Weights of a small mixture-of-experts language model, trained from scratch on English Wikipedia.
Size: 9 layers, width 224, 71.1M parameters.
Experts: 40 experts in each of 7 layers, 320 SwiGLU neurons an expert, a softmax router.
Training: a variant of Muon for the experts, 482M tokens, 7727 steps.
Below are experts of layer 4 (counted from 0) of a mixture-of-experts language model. Rows are named router (the router's row for the expert), gate (a neuron's input weights, with its number), up (a neuron's input weights, with its number) and show model dimensions 0-223. Each number is 200 + 30 x the weight over its row's rms, rounded and kept within 0 to 999.
After each expert's rows: a language model's description of what the expert responds to. This comes from a sample of Wikipedia text that the model never trained on.

# expert 34
router,181,171,180,228,226,160,201,205,218,224,199,185,238,180,201,222,182,227,200,199,212,213,203,145,217,202,201,209,244,193,215,184,213,169,183,155,191,225,210,212,137,177,195,156,203,202,183,203,134,191,162,178,247,214,315,211,214,217,213,191,210,199,185,192,197,204,239,253,219,143,252,218,207,204,223,184,213,238,180,164,217,183,214,208,211,246,242,281,252,202,142,184,155,256,197,145,198,194,239,229,215,221,200,225,199,188,193,222,132,235,196,190,191,216,264,179,181,218,172,186,187,206,225,196,185,215,193,194,181,216,179,232,213,191,233,197,202,217,200,200,207,222,174,240,167,151,227,226,224,128,220,207,250,199,202,202,217,200,171,187,242,239,202,219,220,201,242,280,229,153,183,225,202,190,191,177,213,137,221,220,241,184,115,184,180,260,198,208,197,192,169,196,254,207,255,185,194,173,211,180,175,217,188,214,199,260,168,180,226,216,260,264,193,169,211,209,196,202,164,127,161,149,205,205
gate0,212,194,177,196,227,168,212,194,169,223,164,218,215,170,218,157,228,198,196,256,245,216,181,249,179,220,222,241,199,234,188,180,244,216,148,264,219,142,189,219,202,219,166,223,142,209,228,176,154,234,222,211,207,255,208,174,227,195,242,231,250,219,201,207,246,159,199,166,247,183,153,209,248,192,168,227,214,220,198,199,181,193,193,224,181,233,203,249,222,175,225,219,182,258,195,213,233,215,177,202,239,223,230,234,213,207,235,208,191,140,230,153,185,178,143,248,200,248,138,203,207,225,214,220,189,236,187,201,221,205,221,198,200,191,226,259,234,167,257,266,250,197,215,229,233,208,189,170,157,239,200,196,186,158,254,193,184,175,214,226,201,169,215,203,225,247,195,216,186,167,198,240,236,254,196,186,180,214,211,208,196,177,202,221,182,176,187,183,200,240,194,158,205,242,151,144,151,191,213,222,205,196,237,281,224,212,239,229,217,176,264,198,257,125,152,195,229,193,175,209,208,228,225,204
up0,212,212,209,246,200,199,178,232,184,170,152,210,153,164,245,182,190,224,184,258,235,193,130,235,195,242,202,172,214,206,208,233,187,243,186,230,227,133,199,210,226,192,179,230,168,214,209,159,197,211,179,221,232,233,193,198,255,196,196,205,254,199,212,194,267,174,198,188,218,187,147,217,230,203,229,228,204,173,248,207,164,196,237,219,181,231,195,250,193,186,197,279,186,251,203,263,178,198,203,193,154,138,209,238,245,202,188,212,198,177,216,215,234,229,197,255,195,259,173,200,253,221,177,245,206,267,237,189,218,181,236,196,157,201,230,263,199,169,201,195,301,198,206,242,224,202,210,194,132,215,209,224,211,188,244,166,203,190,245,235,231,200,236,229,191,237,209,218,168,182,179,221,237,246,204,173,140,213,172,236,202,167,191,192,181,187,187,206,215,228,190,176,254,233,188,193,177,220,181,241,221,184,239,230,181,241,222,179,225,180,273,186,220,163,210,229,219,189,185,244,199,240,191,204
gate1,184,180,221,180,223,219,234,150,201,257,215,169,219,193,241,199,230,207,182,179,178,233,150,207,256,229,205,208,234,205,210,210,297,220,172,191,196,238,185,188,167,166,194,275,220,232,167,200,226,195,202,231,221,177,201,152,179,271,184,199,190,232,212,204,208,188,170,200,228,204,239,178,224,272,198,170,197,193,152,220,183,166,260,189,234,181,164,186,214,149,251,200,218,193,177,158,215,239,197,212,209,172,160,208,192,203,235,203,176,160,206,189,263,161,240,210,234,256,217,175,194,204,204,182,204,205,205,173,174,207,225,216,211,217,237,234,161,226,219,229,199,146,213,152,214,245,217,222,233,230,167,199,155,135,242,200,187,144,179,170,212,210,205,261,175,235,150,209,228,219,190,146,203,225,285,240,218,242,239,200,188,201,188,150,209,208,160,130,206,207,209,203,192,239,182,209,135,206,160,184,176,241,168,169,209,183,232,226,227,209,228,202,245,202,206,192,190,223,234,222,200,207,233,149
up1,223,186,227,147,194,203,199,149,223,230,182,201,177,178,183,237,169,195,214,190,160,183,166,191,233,266,256,218,254,202,167,170,213,203,186,169,260,174,190,202,217,193,182,201,204,185,191,140,234,193,152,206,193,234,205,186,193,225,203,184,221,209,188,199,163,232,162,150,185,197,170,175,195,254,202,229,217,213,161,218,181,214,239,218,174,227,185,189,217,142,200,146,218,218,210,186,191,243,175,235,210,170,212,187,213,252,161,221,219,161,202,196,218,198,229,185,213,251,193,189,200,181,234,218,159,181,208,211,180,231,254,195,226,191,182,224,179,192,190,200,247,167,238,173,268,120,216,193,186,250,164,161,145,214,169,218,204,169,168,184,228,210,186,226,230,196,162,186,176,190,218,237,165,205,238,159,175,165,204,209,154,231,221,151,193,198,217,170,225,215,236,199,205,138,168,202,157,148,247,160,233,259,189,182,230,154,222,173,179,221,285,220,190,210,214,199,158,188,252,319,210,199,182,214
Description: Time prepositions and months. Temporal and positional words like on, In, after, during, over, about and month names in dates.

# expert 15
router,184,182,152,184,215,218,228,210,257,208,212,195,182,181,215,173,182,203,194,200,164,159,236,192,219,176,201,254,203,152,202,207,225,171,187,154,184,208,197,212,191,214,201,169,176,202,179,206,148,245,214,198,199,235,215,213,183,172,192,206,218,228,200,240,195,197,248,203,203,159,221,190,228,269,194,196,230,209,141,156,253,153,176,167,269,234,238,262,208,198,191,202,162,202,170,181,253,182,199,197,219,146,166,229,208,147,267,209,151,232,193,200,220,229,230,146,200,221,171,157,195,293,208,192,188,176,174,239,154,220,189,221,235,168,213,265,208,184,223,224,204,265,214,235,185,163,197,240,205,205,229,200,220,199,184,205,237,259,148,182,177,235,235,242,218,205,226,237,185,132,180,194,190,232,201,171,218,167,203,176,220,141,168,192,185,260,205,192,204,169,228,236,207,230,263,211,181,196,203,180,179,223,225,194,216,210,201,180,162,186,265,201,216,222,280,160,208,180,187,190,174,154,256,188
gate0,213,246,189,207,189,206,204,163,216,217,213,161,185,185,162,207,192,175,183,164,214,240,212,225,256,139,267,156,179,173,205,256,190,205,235,244,208,196,187,186,230,178,208,178,259,178,241,223,204,230,196,158,165,185,190,156,160,192,174,218,223,191,206,213,221,177,168,201,160,203,130,185,207,224,208,168,204,206,162,208,213,188,193,187,165,163,201,227,194,209,195,216,217,173,194,169,225,223,213,227,234,229,219,181,233,227,203,202,153,242,174,202,185,242,129,215,188,215,226,178,242,171,157,191,166,193,189,233,251,185,192,222,227,233,187,266,215,231,265,171,209,141,199,214,194,147,252,152,218,189,254,238,215,195,159,169,173,211,199,194,203,220,194,253,222,155,240,150,203,232,156,196,209,228,235,258,214,205,214,177,210,244,168,208,126,170,202,156,213,249,199,194,223,193,222,175,213,179,232,276,226,210,234,250,203,243,171,183,149,190,186,218,202,255,206,264,183,144,183,184,218,200,243,239
up0,169,140,198,202,193,202,194,258,207,171,231,231,214,204,211,224,219,239,177,225,177,178,172,164,145,249,182,251,209,258,209,152,193,226,178,169,162,219,206,184,177,220,179,213,131,238,177,167,222,208,221,237,219,184,200,189,215,198,228,189,161,188,243,196,180,179,227,184,193,184,231,210,160,197,189,168,195,195,255,218,161,215,186,231,219,212,185,205,205,168,181,221,179,252,192,242,148,170,224,229,184,217,187,196,203,171,194,199,226,155,190,170,211,185,271,186,191,211,217,226,181,232,239,179,228,211,245,144,168,163,192,230,145,179,204,221,187,145,164,214,197,244,244,157,218,225,161,209,170,189,158,203,173,201,230,205,233,184,187,245,213,198,203,165,188,281,152,220,175,180,256,228,205,174,170,177,180,198,189,233,193,146,195,209,288,233,204,266,202,172,227,223,159,220,176,244,232,234,192,148,150,222,175,160,226,189,218,219,229,233,223,181,220,152,158,148,215,239,223,243,239,249,201,161
gate1,200,228,113,153,184,189,211,182,217,159,197,190,192,236,135,210,194,171,210,213,184,247,211,252,261,187,206,240,217,216,233,181,168,152,235,216,236,265,179,220,198,210,217,242,221,185,249,157,198,202,200,205,179,238,222,198,212,228,171,236,208,187,227,214,208,231,199,180,170,162,176,158,230,211,202,235,187,171,178,222,140,186,148,228,191,210,171,166,240,204,187,168,133,197,194,179,183,147,188,223,184,190,203,208,194,197,167,237,197,147,208,186,197,229,195,253,193,222,243,243,201,226,192,241,220,184,237,154,185,235,202,193,221,137,177,230,225,264,181,194,163,135,243,188,234,187,192,211,180,153,151,183,220,200,166,205,156,155,208,241,180,182,208,158,211,175,229,188,254,191,190,198,220,196,196,286,198,220,229,174,207,208,170,207,202,179,195,240,105,194,189,172,215,215,211,242,141,244,234,230,167,190,211,225,233,199,238,220,196,226,154,169,197,161,229,213,202,164,156,221,212,235,166,187
up1,247,174,225,194,244,228,219,252,189,197,224,183,206,217,239,130,186,193,181,173,226,128,244,160,183,170,221,184,181,220,203,260,209,234,165,206,201,149,160,237,243,154,188,153,190,238,125,246,238,174,196,196,214,184,194,183,150,159,152,228,163,244,178,200,230,162,221,218,216,198,189,203,148,234,167,183,228,256,187,140,207,180,187,191,211,248,205,212,147,164,194,232,202,193,186,189,239,136,159,178,212,216,164,183,170,172,219,182,169,222,192,224,202,211,236,183,211,165,152,196,198,184,204,162,162,173,165,213,187,249,219,250,123,231,160,160,166,218,233,276,216,215,234,228,194,196,238,151,171,211,178,207,206,177,212,245,258,203,190,220,158,173,187,201,238,162,196,200,138,176,259,226,218,187,202,150,219,219,193,150,185,199,147,200,167,229,229,181,207,186,212,230,252,194,188,210,197,187,184,199,252,203,186,189,204,170,217,173,174,168,201,215,236,197,214,204,220,227,216,194,214,209,210,207
Description: Linking prepositions. Prepositions, mostly of, in, for and from, after nouns such as part, member or University, as in "part of", "municipality in".

# expert 14
router,176,215,140,195,256,179,198,207,185,241,235,210,220,193,231,182,168,266,181,218,213,189,233,141,233,168,186,248,208,184,237,231,232,233,189,186,198,163,217,280,128,222,182,147,196,213,172,243,190,210,200,238,221,208,217,238,155,167,190,176,142,215,184,216,206,180,296,150,220,176,197,188,217,246,226,218,217,215,197,167,190,166,182,208,195,206,209,238,225,202,202,228,178,181,163,174,193,185,190,215,218,172,218,195,202,202,261,192,201,260,185,188,206,209,220,117,195,212,233,183,189,217,221,194,164,209,236,149,192,142,188,202,197,212,183,212,157,204,222,167,211,272,191,194,169,131,182,204,197,196,242,184,213,151,192,249,245,223,162,196,164,181,213,209,208,190,241,211,255,135,168,211,178,266,216,189,186,134,251,208,163,164,154,175,170,217,193,228,226,162,206,203,187,162,212,179,214,192,254,181,202,260,217,196,219,211,217,190,208,223,214,212,206,184,225,205,203,176,148,209,163,137,186,204
gate0,192,227,197,161,148,255,216,173,159,109,199,240,225,242,207,198,218,229,217,164,203,191,198,211,212,194,180,211,222,206,246,223,195,181,247,174,175,238,161,244,183,197,197,197,268,230,219,150,200,232,163,224,191,207,205,236,168,175,215,177,193,169,239,186,237,190,159,204,211,213,271,190,195,228,225,186,215,200,209,226,234,226,178,189,234,109,216,179,213,157,193,216,218,199,176,220,226,182,202,133,192,247,275,268,167,290,229,157,232,225,196,220,153,210,192,213,195,159,252,187,193,219,214,178,130,212,208,176,288,228,166,231,196,214,198,184,210,227,181,214,192,206,189,178,251,190,233,169,170,172,180,200,191,190,235,188,196,244,188,184,237,149,229,208,194,174,161,219,200,277,168,164,181,175,159,177,170,207,197,193,188,171,195,192,174,201,222,244,207,205,217,173,214,162,157,172,228,229,198,138,189,190,207,219,174,162,168,192,212,220,175,250,212,203,227,208,235,224,169,203,217,178,174,196
up0,181,179,188,228,248,208,148,188,185,292,167,225,191,207,218,218,118,173,195,212,201,215,229,192,217,196,154,194,152,152,188,191,140,208,177,204,196,131,186,166,240,221,214,145,148,160,158,269,189,198,223,193,229,187,252,163,213,180,186,241,175,239,175,179,137,215,221,167,237,204,147,226,202,233,199,198,189,239,180,181,146,180,216,235,168,196,220,166,146,236,199,174,184,216,204,168,179,201,189,234,198,176,174,220,203,204,225,184,184,198,181,198,209,160,194,178,168,173,238,193,190,243,238,248,197,222,186,259,199,243,218,189,176,199,217,184,177,192,210,254,174,267,184,238,174,206,232,243,229,214,245,175,229,188,226,201,172,160,205,207,235,180,203,151,145,224,228,187,179,129,170,229,217,218,168,193,163,195,243,165,234,217,225,212,208,210,207,175,221,160,169,192,171,230,199,208,207,165,167,224,231,216,218,214,196,176,221,229,204,192,257,190,218,234,191,210,212,237,278,231,211,205,154,142
gate1,200,207,201,173,203,201,152,185,183,266,192,222,165,220,207,230,216,208,201,226,227,170,180,224,216,167,131,178,208,155,188,187,191,270,169,165,220,143,181,242,169,164,180,140,163,187,175,253,213,208,148,261,175,212,170,196,157,206,200,184,186,151,148,235,187,212,181,187,227,238,162,230,234,145,222,282,209,203,151,182,195,175,207,216,164,210,196,167,186,228,183,141,159,194,215,205,175,205,225,240,248,202,176,231,182,193,236,190,217,248,192,186,199,194,212,157,149,181,178,183,209,201,177,198,145,184,176,189,129,230,178,211,208,153,255,166,167,157,172,165,221,248,152,161,212,148,190,180,199,152,181,213,189,180,173,156,206,164,207,219,218,207,196,192,190,214,221,251,262,192,214,120,191,193,177,227,197,177,157,249,194,192,216,208,202,219,207,201,223,174,217,186,225,201,209,192,195,202,188,167,176,203,172,193,210,185,142,230,266,215,247,192,277,179,219,200,206,186,180,191,179,210,258,220
up1,195,197,155,182,226,223,172,188,184,208,135,220,173,203,177,210,211,182,205,205,220,198,206,208,197,175,133,182,186,171,179,188,177,249,196,207,178,192,157,271,180,219,118,192,181,215,160,203,166,211,113,230,201,218,199,138,179,220,160,190,202,166,190,190,220,257,184,192,225,207,166,264,187,180,193,209,216,243,148,161,179,169,234,204,170,201,200,158,179,168,232,141,223,180,192,165,211,214,226,225,211,222,183,192,149,190,235,149,219,226,184,204,180,203,202,170,169,165,163,214,181,230,173,184,169,165,192,219,195,233,192,215,220,151,269,163,192,197,182,136,221,199,136,201,193,151,181,196,164,161,180,225,179,173,201,186,145,177,180,268,191,218,200,157,192,236,198,171,225,227,182,176,182,217,228,245,203,131,176,206,187,165,228,172,206,210,201,207,245,196,223,170,226,209,240,166,187,197,186,143,187,189,164,158,204,175,153,225,187,225,255,188,275,145,255,185,156,183,192,211,162,198,245,203
Description: Coordinating conjunctions and prepositions. Linking words joining names or phrases, mostly and, also by, with, or, but, &, including, against.

# expert 23
router,156,151,162,208,243,195,195,215,216,265,210,187,206,197,200,216,128,234,169,150,189,185,193,212,189,166,288,204,199,201,211,222,240,211,153,166,262,210,216,191,180,211,239,170,168,222,201,219,196,216,201,201,189,228,212,219,196,193,211,154,195,250,226,194,184,219,213,238,221,150,209,251,217,212,209,172,205,228,156,176,239,149,161,210,201,225,213,223,212,117,194,200,175,212,163,191,201,117,217,203,198,214,158,198,211,164,260,213,190,203,163,192,213,210,205,169,182,269,172,177,172,273,254,161,149,191,210,168,204,196,185,215,192,183,248,236,190,194,231,201,176,220,195,202,158,182,209,193,216,113,223,184,204,186,189,218,219,233,137,194,198,210,202,199,195,167,218,214,247,196,129,217,180,213,174,161,150,195,259,203,219,192,144,177,202,217,210,192,196,198,208,225,259,213,214,191,230,192,197,194,177,253,275,201,197,205,179,198,195,162,254,236,217,272,203,216,220,181,145,139,195,188,200,198
gate1,229,237,152,169,261,194,222,175,212,190,218,237,156,194,193,210,242,191,208,227,197,196,227,207,240,216,236,155,131,244,190,144,166,179,227,194,225,187,187,243,254,182,187,170,188,193,218,182,213,186,209,204,190,199,179,187,183,225,274,257,207,232,218,175,223,213,205,201,205,223,213,261,228,210,237,206,215,218,186,179,209,177,199,156,249,201,243,294,143,193,208,185,198,251,183,204,179,175,220,229,220,199,219,194,185,174,181,180,192,185,220,218,205,168,205,216,192,188,169,179,210,170,187,213,200,212,223,183,193,214,224,199,191,215,232,290,214,218,251,197,221,195,154,231,211,186,254,223,188,140,180,193,229,215,245,142,247,200,264,182,185,192,196,257,242,149,227,202,196,219,274,214,133,251,195,217,175,153,187,224,232,194,189,206,145,156,217,204,224,216,194,225,184,210,213,168,238,184,221,248,184,209,211,202,192,225,127,181,221,216,201,196,241,162,185,177,244,181,225,133,228,176,146,255
up1,243,207,180,150,203,177,196,172,211,221,227,242,167,181,211,203,226,173,229,183,179,171,235,199,241,211,265,193,141,190,228,155,161,191,237,146,190,155,183,252,229,188,164,166,170,203,212,195,170,164,215,189,115,234,174,194,181,198,251,234,159,198,208,194,239,215,229,146,226,208,229,280,183,178,193,203,223,231,218,142,181,206,215,191,219,171,233,236,166,201,187,174,179,243,158,216,202,189,203,219,137,231,244,118,147,135,206,155,212,198,246,239,175,171,165,179,186,161,181,207,224,230,192,214,161,197,218,188,195,196,204,207,193,218,221,309,180,173,208,199,211,188,179,202,174,204,227,201,226,164,187,198,225,199,218,177,237,191,252,172,189,208,208,261,226,167,194,202,206,220,184,184,145,195,202,188,158,157,201,211,234,238,165,178,185,147,221,190,209,188,176,235,202,206,183,164,252,233,195,233,210,208,206,195,221,207,137,196,205,196,194,219,223,183,214,191,246,172,199,120,183,197,136,197
gate2,223,188,178,213,182,204,149,206,150,196,224,231,196,185,156,173,143,212,202,227,216,195,147,216,156,165,261,214,194,193,201,200,151,224,185,167,212,285,166,190,187,189,184,214,201,201,189,232,236,160,190,226,174,218,233,202,198,209,233,198,191,175,195,208,210,200,146,255,212,219,213,242,226,190,220,192,188,259,255,236,198,186,242,202,238,189,175,170,141,175,223,256,231,229,181,216,230,197,210,197,167,153,231,199,250,191,181,253,212,234,169,195,183,183,220,184,224,228,185,182,196,204,160,162,210,235,182,199,284,215,196,179,235,226,219,219,220,197,258,234,227,157,233,240,184,140,260,196,225,164,202,168,230,185,215,228,175,153,209,197,176,196,200,179,251,184,197,214,205,164,171,222,132,227,186,230,139,167,134,184,142,211,227,182,244,206,233,207,215,200,244,188,252,150,254,171,136,220,203,197,227,158,160,189,188,165,194,183,193,206,175,192,197,219,178,213,196,249,162,223,235,181,252,167
up2,226,209,147,234,192,270,123,230,165,187,213,201,210,183,189,169,142,174,191,221,225,205,177,221,232,170,207,181,204,195,220,226,190,196,187,160,215,266,193,190,157,167,187,214,184,197,196,210,241,150,179,261,211,246,185,221,203,219,226,215,187,171,205,169,210,225,181,189,192,244,211,245,217,215,164,194,185,251,226,237,205,184,223,215,242,126,225,193,201,196,246,240,222,241,182,190,210,234,237,259,219,183,180,170,240,182,202,151,231,159,192,194,172,204,239,213,161,222,166,227,196,200,163,155,210,282,203,257,260,227,157,188,221,216,211,225,234,196,275,241,214,199,233,192,155,181,250,171,193,139,206,170,195,144,198,282,182,193,216,182,215,196,215,217,195,184,182,221,228,182,184,235,125,217,217,180,160,168,204,192,207,182,243,166,202,217,229,230,205,210,207,207,211,155,255,225,141,197,211,197,262,218,138,216,169,206,190,192,197,180,187,188,234,213,174,192,232,202,189,248,176,217,232,207
Description: Space before numbers. Bare space tokens, usually before a year or day number after a month name, a comma or a table bar, as in "January 2".

# expert 4
router,201,169,172,212,218,241,258,224,221,227,207,187,222,159,227,179,176,209,214,174,207,188,239,178,236,169,272,166,219,195,188,256,202,171,197,197,220,205,234,216,153,177,187,141,193,242,220,179,161,205,217,245,208,173,209,209,160,198,140,159,156,225,234,190,159,195,225,162,220,182,189,263,219,218,175,168,242,233,151,175,254,191,124,198,218,228,254,221,187,184,174,215,171,222,144,198,232,204,206,177,227,202,176,243,221,230,234,237,223,204,162,161,203,207,204,184,191,232,213,210,179,224,227,191,169,226,170,220,172,213,175,222,159,202,196,192,168,195,228,174,192,178,199,179,191,194,211,177,210,161,243,137,235,222,215,267,207,191,145,167,253,178,230,196,223,189,234,234,199,220,196,187,182,234,176,165,127,203,195,176,227,164,211,183,176,192,197,206,172,140,136,213,243,198,243,194,212,197,268,204,178,233,237,232,244,186,222,154,123,210,261,253,232,193,170,198,211,206,228,201,149,194,228,211
gate1,232,216,203,189,221,239,241,211,203,195,113,241,247,190,142,203,194,204,146,247,215,206,279,145,193,205,179,158,175,158,179,211,187,243,206,204,215,213,243,197,182,190,184,207,214,221,163,230,179,220,197,212,184,210,166,197,194,216,218,240,154,247,188,178,173,194,199,149,209,200,193,234,147,244,186,128,201,234,170,173,190,248,213,171,214,202,209,201,197,171,209,185,217,200,190,199,205,217,202,242,176,259,214,205,236,192,188,172,197,214,216,140,204,157,269,198,169,228,178,215,192,199,214,176,206,159,213,180,212,173,233,212,225,165,184,225,203,195,217,200,235,165,137,218,180,197,250,200,121,187,208,168,169,145,223,217,236,190,233,153,200,155,171,200,167,203,183,248,237,221,220,274,156,182,215,200,192,167,167,235,214,208,181,217,253,135,221,208,250,216,212,203,206,141,163,243,225,195,234,252,253,142,177,222,219,186,180,196,149,216,238,227,214,201,225,189,158,243,210,141,225,199,197,204
up1,201,192,173,187,215,171,162,249,213,162,199,168,244,205,146,187,207,159,206,223,207,159,240,250,199,194,258,190,229,234,203,217,190,223,200,179,156,192,199,239,176,230,212,224,185,229,190,189,180,211,185,252,238,211,256,213,152,173,176,221,251,212,207,228,229,183,246,180,171,224,239,174,172,187,205,190,174,243,238,185,191,226,164,242,213,201,241,193,187,205,176,245,197,235,196,193,200,199,124,206,177,172,236,198,211,146,164,213,192,161,188,243,141,195,169,202,178,201,171,229,188,199,194,167,235,219,210,158,208,214,175,181,175,187,218,177,221,174,159,157,274,231,201,154,199,179,109,187,196,210,193,174,220,214,208,213,163,249,189,241,158,154,273,169,211,194,197,221,214,239,185,197,148,241,177,247,200,245,258,161,221,179,243,239,204,239,167,192,189,172,135,175,272,262,225,207,218,197,156,178,161,196,210,183,245,142,184,184,228,219,178,196,195,184,169,187,214,191,139,216,190,220,208,211
gate2,197,183,202,237,223,196,219,168,191,208,204,224,192,198,213,191,220,148,177,195,166,164,216,250,194,202,211,169,200,192,203,167,184,245,177,154,247,194,254,186,194,176,213,236,213,162,198,274,171,202,284,220,195,176,172,202,198,185,221,178,183,229,187,224,203,148,204,249,193,276,127,179,209,218,183,197,167,202,213,254,185,199,255,221,229,189,210,192,217,190,213,225,219,187,189,205,259,245,208,234,173,217,208,201,190,180,188,170,183,244,202,167,221,198,152,263,208,155,221,193,189,114,225,180,212,204,204,217,222,154,235,262,210,213,230,254,213,155,189,212,221,186,211,174,207,198,246,157,271,196,160,132,227,172,162,227,226,203,234,196,228,157,212,178,156,192,244,210,180,196,207,222,187,169,209,175,213,229,218,145,175,161,204,175,173,220,208,228,222,175,259,178,227,189,187,194,225,249,190,219,196,204,145,166,204,199,223,229,218,168,176,152,223,262,139,260,144,174,233,207,165,193,212,159
up2,185,190,174,257,212,213,210,164,150,256,193,212,162,192,210,201,221,204,186,227,173,145,219,210,227,205,173,149,159,199,162,186,221,207,110,198,193,240,156,219,202,230,189,210,202,181,241,237,231,106,216,220,154,237,159,190,226,149,217,195,146,214,162,224,242,208,219,253,204,257,164,226,257,244,201,188,151,207,173,262,218,180,241,190,219,183,189,206,213,200,183,214,232,136,220,169,221,217,180,219,193,181,203,209,212,197,185,209,187,240,202,167,160,230,165,206,200,181,204,252,196,185,218,190,236,235,184,249,220,218,199,172,161,216,178,252,212,173,259,200,189,244,139,189,209,180,228,145,256,220,185,196,164,217,172,210,208,213,185,257,199,179,200,205,175,158,206,241,205,188,197,217,202,185,139,208,213,212,171,136,163,195,189,145,213,240,225,229,231,198,182,192,246,238,204,208,208,216,203,194,255,177,149,154,243,192,236,197,234,203,226,215,200,200,185,269,185,179,224,178,164,182,243,177
Description: Single-consonant word pieces. Lone consonant or consonant-cluster pieces (g, h, k, th, st) inside transliterated names and initials, e.g. Isgandarli, Adhikar, a.k.a.

# expert 33
router,213,179,224,213,211,195,184,222,201,266,260,171,238,194,211,223,172,263,212,142,188,217,203,195,161,201,233,227,249,186,233,184,226,154,146,195,223,194,193,220,202,282,222,219,140,230,189,217,156,176,165,196,216,185,242,220,201,218,228,248,189,194,185,187,144,237,245,248,200,195,204,173,196,224,251,181,253,185,198,226,238,187,156,230,233,212,190,237,247,182,166,196,221,208,211,181,223,191,204,220,247,227,195,161,210,205,191,213,165,197,161,182,239,230,279,153,181,268,212,177,175,276,217,206,208,145,247,221,214,180,181,203,208,215,210,280,185,188,223,206,161,241,167,185,171,172,247,205,244,162,164,176,242,234,218,190,153,217,189,229,197,204,209,191,259,209,221,190,207,181,195,201,145,200,170,184,155,185,230,179,187,162,195,207,187,196,231,160,245,170,150,221,215,188,224,209,179,165,236,175,183,186,196,206,252,271,163,215,182,229,225,174,204,206,235,242,226,181,198,162,221,187,209,164
gate1,191,175,210,186,224,188,183,286,195,172,240,200,145,201,196,223,199,186,213,175,201,203,160,207,157,148,257,173,222,129,200,226,207,207,153,192,217,217,278,187,206,224,188,217,197,260,167,183,239,173,201,139,228,219,149,172,178,205,210,221,218,156,220,197,174,176,173,163,223,142,185,226,172,182,223,210,200,176,243,216,149,153,231,214,197,189,243,212,163,221,173,177,205,171,182,190,182,165,187,212,221,205,217,133,253,232,204,183,216,164,157,202,194,187,203,206,164,212,153,229,194,215,192,179,167,166,208,170,172,196,226,204,223,178,142,201,231,202,255,178,160,207,202,157,223,167,198,188,179,171,218,183,269,258,181,214,172,158,216,185,167,159,225,173,218,184,229,176,189,237,181,144,180,221,139,176,190,179,158,241,159,229,219,256,209,175,202,219,159,225,230,226,225,192,193,202,171,209,191,208,191,251,153,128,184,202,186,201,195,214,236,222,183,187,113,229,250,213,195,235,207,185,252,207
up1,160,233,240,194,181,149,256,159,225,180,184,222,207,195,217,194,212,203,179,234,269,228,234,200,231,196,165,209,189,214,232,173,217,208,220,195,213,215,187,242,227,206,181,173,179,193,196,179,256,139,224,233,244,184,253,190,220,176,181,186,204,174,207,209,244,198,213,201,187,255,153,173,176,193,251,172,192,229,238,170,216,255,205,151,206,180,145,178,201,195,211,238,169,243,220,178,219,251,145,224,169,221,234,242,230,196,170,218,211,209,242,249,177,202,217,218,202,184,202,161,203,199,262,196,188,178,201,221,187,121,206,176,195,220,205,243,147,187,204,219,176,196,191,208,174,222,226,186,205,235,171,241,136,146,227,202,226,227,205,229,181,228,179,212,177,201,258,197,276,220,202,242,165,195,168,141,206,161,199,217,206,132,224,196,152,194,185,151,249,195,202,216,198,207,260,213,255,174,179,157,174,198,213,239,214,147,166,200,242,173,202,192,233,189,222,179,172,161,194,199,139,270,169,221
gate2,237,212,235,187,212,248,187,230,168,199,165,240,211,186,222,171,190,166,169,210,133,209,217,172,199,201,217,180,240,221,195,169,277,251,197,222,222,213,192,209,190,137,186,188,232,176,199,182,192,246,198,227,186,221,147,173,193,176,243,195,191,166,208,218,157,187,159,138,232,167,182,234,212,232,245,184,219,202,228,158,219,214,187,213,151,144,219,206,217,222,149,210,218,211,220,220,158,227,236,165,212,311,173,201,184,241,187,227,259,178,213,145,180,220,139,172,183,207,219,179,192,169,202,197,199,208,192,191,197,231,224,160,269,233,178,250,246,241,206,192,174,189,223,165,274,202,194,211,208,211,200,185,176,258,211,228,247,186,196,168,190,222,225,217,232,232,192,197,215,185,184,231,234,236,201,230,203,187,180,159,196,174,198,173,225,247,214,162,241,235,154,118,186,205,173,231,192,216,153,170,166,112,186,205,175,181,222,180,212,227,195,173,190,217,201,171,192,203,189,187,207,187,151,155
up2,221,254,195,168,218,188,180,207,200,201,193,143,147,228,215,241,210,247,185,222,242,124,195,208,186,215,190,269,200,206,193,244,266,187,199,213,208,140,230,203,176,148,208,252,162,212,174,180,169,151,184,195,179,158,206,239,211,261,230,269,237,201,214,199,273,239,188,244,164,210,219,207,182,180,184,189,154,194,174,187,218,203,220,260,227,174,198,162,175,193,185,260,256,176,199,187,239,172,201,227,168,184,171,266,238,178,209,214,198,172,210,191,181,150,227,225,194,184,202,166,186,227,176,164,210,231,233,223,190,200,162,214,163,178,184,150,174,138,191,203,241,202,195,175,201,235,205,169,175,231,219,250,172,161,195,161,185,225,144,221,210,220,164,273,179,211,221,192,167,186,179,214,186,204,217,216,189,224,187,270,222,212,207,224,159,219,247,282,187,194,176,203,193,188,215,218,230,191,213,176,216,188,234,182,214,204,197,200,155,243,217,217,193,203,265,184,145,248,208,219,179,240,205,197
Description: Sports competition words. Sports terms in match and season reports, such as season, final, Cup, runs, -point, -yard, game, scored.